Experts of a small language model: 847M tokens, 3232 steps.
Below are experts of layer 3 (counted from 0) of a mixture-of-experts language model. Rows are named router (the router's row for the expert), gate (a neuron's input weights, with its number), up (a neuron's input weights, with its number), down (a neuron's output weights, with its number) and show model dimensions 0-127. Each number is 500 + 40 x the weight over its row's rms, rounded and kept within 0 to 999. Numbers have three digits each.
Before each expert's rows: a language model's description of what the expert responds to. This comes from a sample of Wikipedia text that the model never trained on.

# expert 21
It responds to: Adjectives and ordinals right after the or a, such as first, new, American, former, secular, and adjective suffix pieces like -ical, -ial.
router:468457508449504461492547471493476433499515561480516545523518451461470498486534539534475547461499492475487502532537557433556449537461528511576506460551486479551418512519452481569528451541538439552462430466488475525521532503476502513508512601468545555571475443484507456396552512441517491493501486481476541470491524520472437522503527466513477488518486519505599548487511434441436578493413
gate0:405519507488517508425533532510498461506515537482457542547501466484524495465484529535579518516515473478558528555500512426534593511563500501605501563472506524494461535475537431553505454509457471522461452541452447528535552534502456534485540507486463549506410471513471535536469512572540438466537534522508525581437518508470471495459566430472493495553549530549532461529517466449452568525519
up0:539541521521587529522434479554501551492492439536514490502551481475533474538582544477491499518449517512442415460498439557398507485515523453465432475444522504466506438542489431496435550515501505450512528508529449586482450518522511531491504526510580451507477463517504519452472476483463477539521503533522434534492458507549515534510530568593442465462515435476424494584489461516502530510454
down0:484514488603499478536490527495504524523545448551505486501530459439512481509533424504528478534456582512497417471465511450563516507550469488501450506518493542515448500445560497512516575467552510506549475516423478468528441481401527523475499483512509526488468501506503552553480501541473512512539486449520427451461483474497532528507379573509525473493461452506523531392520518496396569557520

# expert 2
It responds to: Commas after names, clauses or sentence-opening adverbs like However, plus some and, in, semicolons and dashes joining phrases.
router:422547555533549441521538530490487449495455597519412476535514540552528491482448486470442487461521548419432510536465484527436562530447508510565472500444500487459550573472500507522454526501497551507513513449527558534507513556492483515459429534545525443540558536485526501574497458541506491550539442437445537517476481491480496481586408532510461464531490507549518495514443517456507467486489
gate3:547594521533532507531536512508475495467458447531489518607423473579444489526512563476585482572487564462434480550454529505477569526553504457454375497476514559526557477485492462432485497474482475549470481480537499507498502547501512504524485479513492490444514467543510487516472492515531463511555562502461515520537559454481517513529504497482405484556569513518514534404426490512464481524510
up3:419523451459507473504575347424485457456508536562545544574437569540409524493465534480558514445427500447453496499545498498465456509469539484468489440487534544455474465469482485488496512499493477511531473544566474472521487556515539453514437517479491499480491483544449526503486540499459522442537523528434485515517448525527508482449586462504562477536569503513456519459460500465470499516516
down3:521554531423505491542455553478478568523504511538438474602498481428491506558517508447498517523513468413502508478493498529507495491506503442536493511513487525508520492497423515528588475551469595503517492470461401478564514520473493524503525435492498445476496518440472567557543562540427456536547461414499498500538517555606509574520469538516495435513461501463455485492508521509567512521477

# expert 5
It responds to: Inflectional and derivational endings that finish a word, such as -s, -ing, -ed, -ations, -ments, in raids, replied, measurement.
router:482419456516481536514502427446548441606503486474520465542529515480511433459522517499467460538458493454558522574551502498503445575525443501516527467506502474527492509494512562464489561497470547490494529581453561506492499491439505467432529571491482479544487524537499521498499536577455499502491556514418515581493512496557488538546540527461532435550552487438444557458454429481524484569514
gate3:488438426524478563502537446567503502594476514515526476519490468485567459498532498479454549482462518519476476485556507459491481548533539474498484543476509510447468513467530546504417498489497522486539588521490455534427530430452482434462508528466544432472450510537538517459489450474492507427456483523444487580448559484547614549562558491495527468504511574436532510502459469445538524534499
up3:557495459509444540499593503536454444458525489450465545544448523510492396438524489501417493520533512550513518488449515478515534426547497543510521471527578499577494514492510455552558516495491474509439536482509484483472531508461515515475488536513485541523442516498506507523494555518569430585466487471485436450536517572530458490467540541502486471477509453550506527516547510520496527335465
down3:525526516588527497423419482501509530520507472561499545487513451489498548525542474503455469516480557472492528491469508438536510546529493488530476436535529597552453524566495510467447474492551578532527464481534518490557515490470475503451533454500599503501531402570500571472479541485437496526569539452512475499454545513504494433477498592557496523430442509494504511436459527523426503473470

# expert 7
It responds to: Capital letters and letter pairs inside acronyms and codes, like RPG, LGBT, US, UK and CD, often in tables and parentheses.
router:506484520561468542473506451564498536454511521553595497479515449516451544506482421417502530439548455417464556505453477504497538516439491505467548509504501460544479459531542499519500440486520506450487497452436493480513550547526451576529477478590513501508442447454538491493451514514519507430484439561478465489532487531490522456476491472543491485586582567506471413445489469484493466579490
gate3:511489535484479521571458501532534522574469507556508516466486557432539527537496528508475535444525502490503606544492554483521560511530513504497501450493496485469575490469593535525430493571483481516470473543429543487501434543547507547482458476504482509441495460494562515500492472467453533398533486538555525492489523490458499519507506513479481494532492554460576420434358493548507533567515
up3:458522490475467451506444501472488498513541493489534477549446499475543529541405428523532429516600482578564513478524496500477475434499515508515506517501553463447498511477506497470478486504520490453422489520477484537446515512470561459513489515508589488455512560519530501449556445471453513540538501565495494449443506480446458528416462468511511415639479495478549471488411465480502505481556
down3:524476462538462517505542523516514524477494538589505581466483563496455513519491499545537483435523495491503505502494469492456429516545565475508464519492548419485510443512528504419475483599516518493588496590518573512485513481449514436508471563501563475475534407464456576499594447504534497461460550453501551520555565531521506483539517485446537503486489447491479526511515406450493518471497

# expert 18
It responds to: The word the after prepositions, plus list hyphens, table pipes, colons after infobox field names, and heading equals signs, as in Website:, ===.
router:561526519472530554530533508542484507584492540430527529464469461472494497558514485537460428449514482550550524521423548519535522544464474451552513532468499539464491450502497468540441471405542549510516505439423526516486430490501549481438492594439531436510472493438458499453535551543464518426494522481555425518518556533530546526524440499578475523486501509436547490540483511471520499517459
gate1:500513485520527477558514464536472527452493466507484496593514547460504559476517465480547555494505493476452480540496481487523511512514449506464501474496481545422486502555519567491471475424505516407508466459498484523512593380496475487471464515537427437525524477466504559453480384600517484480527407523572503461519436483496478479502547531468523518466406439505484529457520517450483513536477
up1:487506523474491517494483460544461489461519546523527517547524562471520533482471459547547553474522519435549430536400472581439480493518473488447523575413556485532537520529526565475489466464481551529559568431562505565462553474473495451484500509512506504520542493487478550466508456573566457464479453527539523550558473524483565474416589479495469438485461482490488534474544504462461493511550
down1:465436473522425457474478493497476552509478496378412530473523493442494467513529480515498557541527443549459515444516472420498491511473553586493477506562613507497485447484495552509483500459477564534513515408592548533526456474475484509587475524549480475558521513516515473477469513403546462523479471514483492494472526418463520509462537435476500509503461488481479467512516554494513546487542

# expert 25
It responds to: Periods and other end punctuation closing sentences, often right after numbers or units, also decimal points inside table figures.
router:444539460565522442446505480562535513517475538491481513480466558508460532459481558454515439429584440550480473574511466492578565496522500551462451493537419505436553467483524502444504470558483484481452496414557448499504453470519521482479562483512480544443467489451520485490463472507516377480508474503452442523461518503478516506454517466482535495473439518502503500531414540576532476508538
gate3:500500500500500500500500500500500500500500500500500500500500500500500500500500500500500500500500500500500500500500500294500500500500500500500500500500500500500500500500500500500500500500500500500500500500500106500500500500500500500500500500500500500500500500500500500500500500500500500500500500500500500500500500500500500500500500500500500500500500500578530500500500500500500500500500

# expert 14
It responds to: Newlines ending section headings like ==Name== or list items and table rows, plus opening quote marks and heading equals signs.
router:513446555436456521490454577511606502473532442573469474518488581549486488450489497508567572559524562556468581491511496497489537419503536487470553482429488525444564515471504492519493480511496478517450446502541474471500499497438512503449569517469567533492446442474477524561547574543494532464540450542529484484521527520455476517478506490505528594603522532459495495498482474461518494525485
gate3:468491512516480478488540494502532570435499438464464510465493558531505531490510482516470525571493504500441599449541524495512508493524543481498578456487479523511506517586503485474489553387468509501527533486525465460421525428544494504508530405488574458439463550430496570489462520555452498509480444490433510466519502497483511540564521490533542495556509476486456562470439514410465588465492
up3:526488554487445505465446536532512552424507481564463492474480520538488554527387498438463528503432509522495536490449506482546469536508462495461508536503414480491502505521483508441528517570443477437518413472547449538385541466504494496448495426542520489409538474499507579494525452563521440527534511502499513562437491470521517501516441576503509509516528506482561494437480466495562512485463
down3:432512443515495476446535561586517465514477445519523487437511580496525473529477503492464523506476484558541543518572525461577480493525499434508544489536440483483525468487494513465520480513417509529514509455547495498499439521527515448431523468452490493529501466536487546458462579495422566540502482475532491458518463635480545497506491510575492469488405527488514541484437537472488466600545

# expert 31
It responds to: Pipe separators and dash rows in wiki tables, especially empty or numeric cells in chart and career statistics tables.
router:452459535455510495471524502483510498466514492499489536519511489488414486536562535443590544527500532449451472506544499450512534467497460537542482500477458474557415498460471487490483512467569541510550520508513543559442461436490454474417502504538509500411525559493538467550466444426574521465468509596502453513526492496505427480455500466441502432462566423511509525564527536461507544567539
gate3:472460516514563521519471524456568449458517428473501515571444512525499502440527495551468507516493562519427475520449504450550550576549469487462501527557608523505487479487519497543480487487508499519455583501478506565515517470478513535412482505513508471473516535412501509535467502527526458514556495582481508552447496441519474526553542568507476514470506536425510549423537534536490491548617
up3:461457499494591499500462510458567471523537491482521512488511530537485509531511517502486500632496496455539506514544470417538513498518450538478495573512487567504544509497389482493477520406448540472445431504457517472512536442538493491527517507517544471574503462525501431451524479539491498475514482462563513644548501550496496421561455495491480453514514504555514435493518510519498473570488
down3:522454487525470505493481477546492464567449515560521468459429564486509397513439412492461507455557497554535472500442508524472459474510511573517472487570529474499507519526474543525496485449469518521465454575406531472516527518519503470628521554468482418589529491493482574503505492466545533557584498493513471487433486450461512480501487444472514504541511462541555507512518429530516489495489

# expert 6
It responds to: Word pieces inside non-English personal and place names, often Slavic, South Asian or Arabic, such as Kozars-ka, Șoimu-ș-eni, Nosh-ad, M-ate-i.
router:571473517519459517531567530491479524487461536502480456499509560459451483461559518466524485551466428510466504447496486499474531507482610467440530539498430480499524455531486513484535480456515482582433459550518495541445470479391577506523498423528472544568530503535575527444469444482510468512424527506486474446476545473517493513473453540541479542489503442490504458574501536541393490475487
gate3:497501554480459584513514446569487503461483496455533440453433513500479525509482418551439478537453491446476507528466510448524518475544575376494528557445486491455536449540489547503494524501633532507493397475500485531540489481421526550473520466455506499550500520484522478417526481491541498500497507482503478468443462460500457505471463511508477461484483505474570521552511493430426476436482
up3:538518510491499491544524552409507506547545485485499524492556491522537469518524508458490554521588499558550558482585519501415516495546465496507473462456535518551543471530500502512454478536488432486552587514467437433513539504562416401541515566527466488406520459487523555546527495453493568503511473489495475549562502461466514536522488464512535550535519532470494537460471543495475461524600
down3:579459554486524521465543470502539454494493475571520511513545503502493442536567490553424416440508531497495535508457491526539516496516498481466564492550548495496524461435473563494446494434447543553595425552549451547549511533437451467460465507485485485467525510478491483499499535443451486518487469500482496576479473524574447409570531455473514510534550456506543467500485467449470487437561

# expert 19
It responds to: Digit pieces inside longer numbers such as money amounts, populations, percentages and coordinates, plus units like km and million.
router:457516463566465530437481404553543448555473563524512550499515453480473504562471482531582530448452455528415469515497502517443518530463440500444476477502494490487487560470499520509544435559461558499512547583452505567508515525528552556520505473493467564439469407575443505496467538474462491522468514444467523497562506527475452504475490458532553472534533536508466527517506468537466529431548
gate3:455465539507518423432490461557517479464490547545529501542469543496519412520522478418457568455473532517469515530471537482526512495468490411497526534486552434510497531531545486503479474601545584509499492476470532538447469440546469489556529483494484454482487439509551483416562601525472488527548487461467528471461528491468478609453533482488547484521474463544512503448460437508480523456537
up3:527472571484556500472440520489390476510571510483460517475479481487449532497515499508453452475501557410493495485450497541473465467510503539453511503525541484392476441519453498475458505455512471448492528478521484468464577456493536467463498502452551476531541501498425514521423428497572521424499485485503540561540403448518448431473467450475544527436439549489491549482526527523483549541513
down3:516550588505511467489383462529459520528459470558463506544525508518509538491571442507477545487439539486529555522497495497510554556464511539501508588508467559522459568491447495481500543465441537552499520580528504461500479456498474504601491523483564525529551396516553543482490485411489488482509446482507454496481511559511551449460523526514549582498480532485517433504439506542445502482483

# expert 22
It responds to: Conjunctions and relative words joining clauses or noun phrases, mostly and, also that, which, or, but, who, where.
router:548510534505554503495563503510468530459526428431518495506456513582520472482569536452535573576419495498574559451492469483503532539538574493451458475429459512527491482483464505493488495458518532540535517536451443492477449521515491581557461557494568478443507514481513459455534446519475498500489522460432483487471438486440516485508516432465431521600513584525481500479532529518534508434457
gate3:536506559529569513538526636524507509495477508532528386512482441529523466630461472543568536485449465456556495474525488541491459441515541501551522476461520486477469518462514550480500533480463523525456532584460530445515500490512518543560594453477534497444512520466457517513533499538530482561511438490493525494491453505525514532493481483471393538565525545432485495485474498528493506499450
up3:470468410508438447476420481448497536541572494514475510509492590458524568553499513511543489519486481494452530466482557496491543550450490532496488510568477449536580545566482438519504508535469502447544537464555511520468475460424455490419422478454419433455575508472516476481524485503490465518539495565515448528511535443478451452538520487480544474500454474489446526573505475486545494511556
down3:464503437531471490456481505423527540544530482586457523495474530517515483495485485428559511548576517452468465554508461538483503502545530458537556555521473518520539539447464571492551484383552452549483475481475466468443530478424469483464568500509517526521522479539492531464508542519467410475562439472521508454410537518474465485485474524550483461492426499505434542491465546517425476469544

# expert 28
It responds to: Word pieces inside foreign names and non-English text, like -burg, -ski and -ka, non-Latin characters, and month names after "Born:".
router:445534483524505481557531435437468473495542568489481434475503472441463521526452526471487478439523474560469476459544489429428494338491486547450490549524442450468460469499480545457515500553514530456524504424524479561440503514460468446559477460546509568493536527525488501510504454497474473530470462536527537510514518536510404452543546458525548517484488423527508506484509553560533500508493
gate0:500500500500500500500500500500500500500500500500500500500500500500500500500500500500500500500500500500500500500500500500500500500500500500500500500500500500500500500500500500500500500500500500500500500500500500500500500500500500500500500500500500500500500500500500500500500500500500500500500500500500500500500500500500500500500500500500953500500500500500500500500500500500500500500500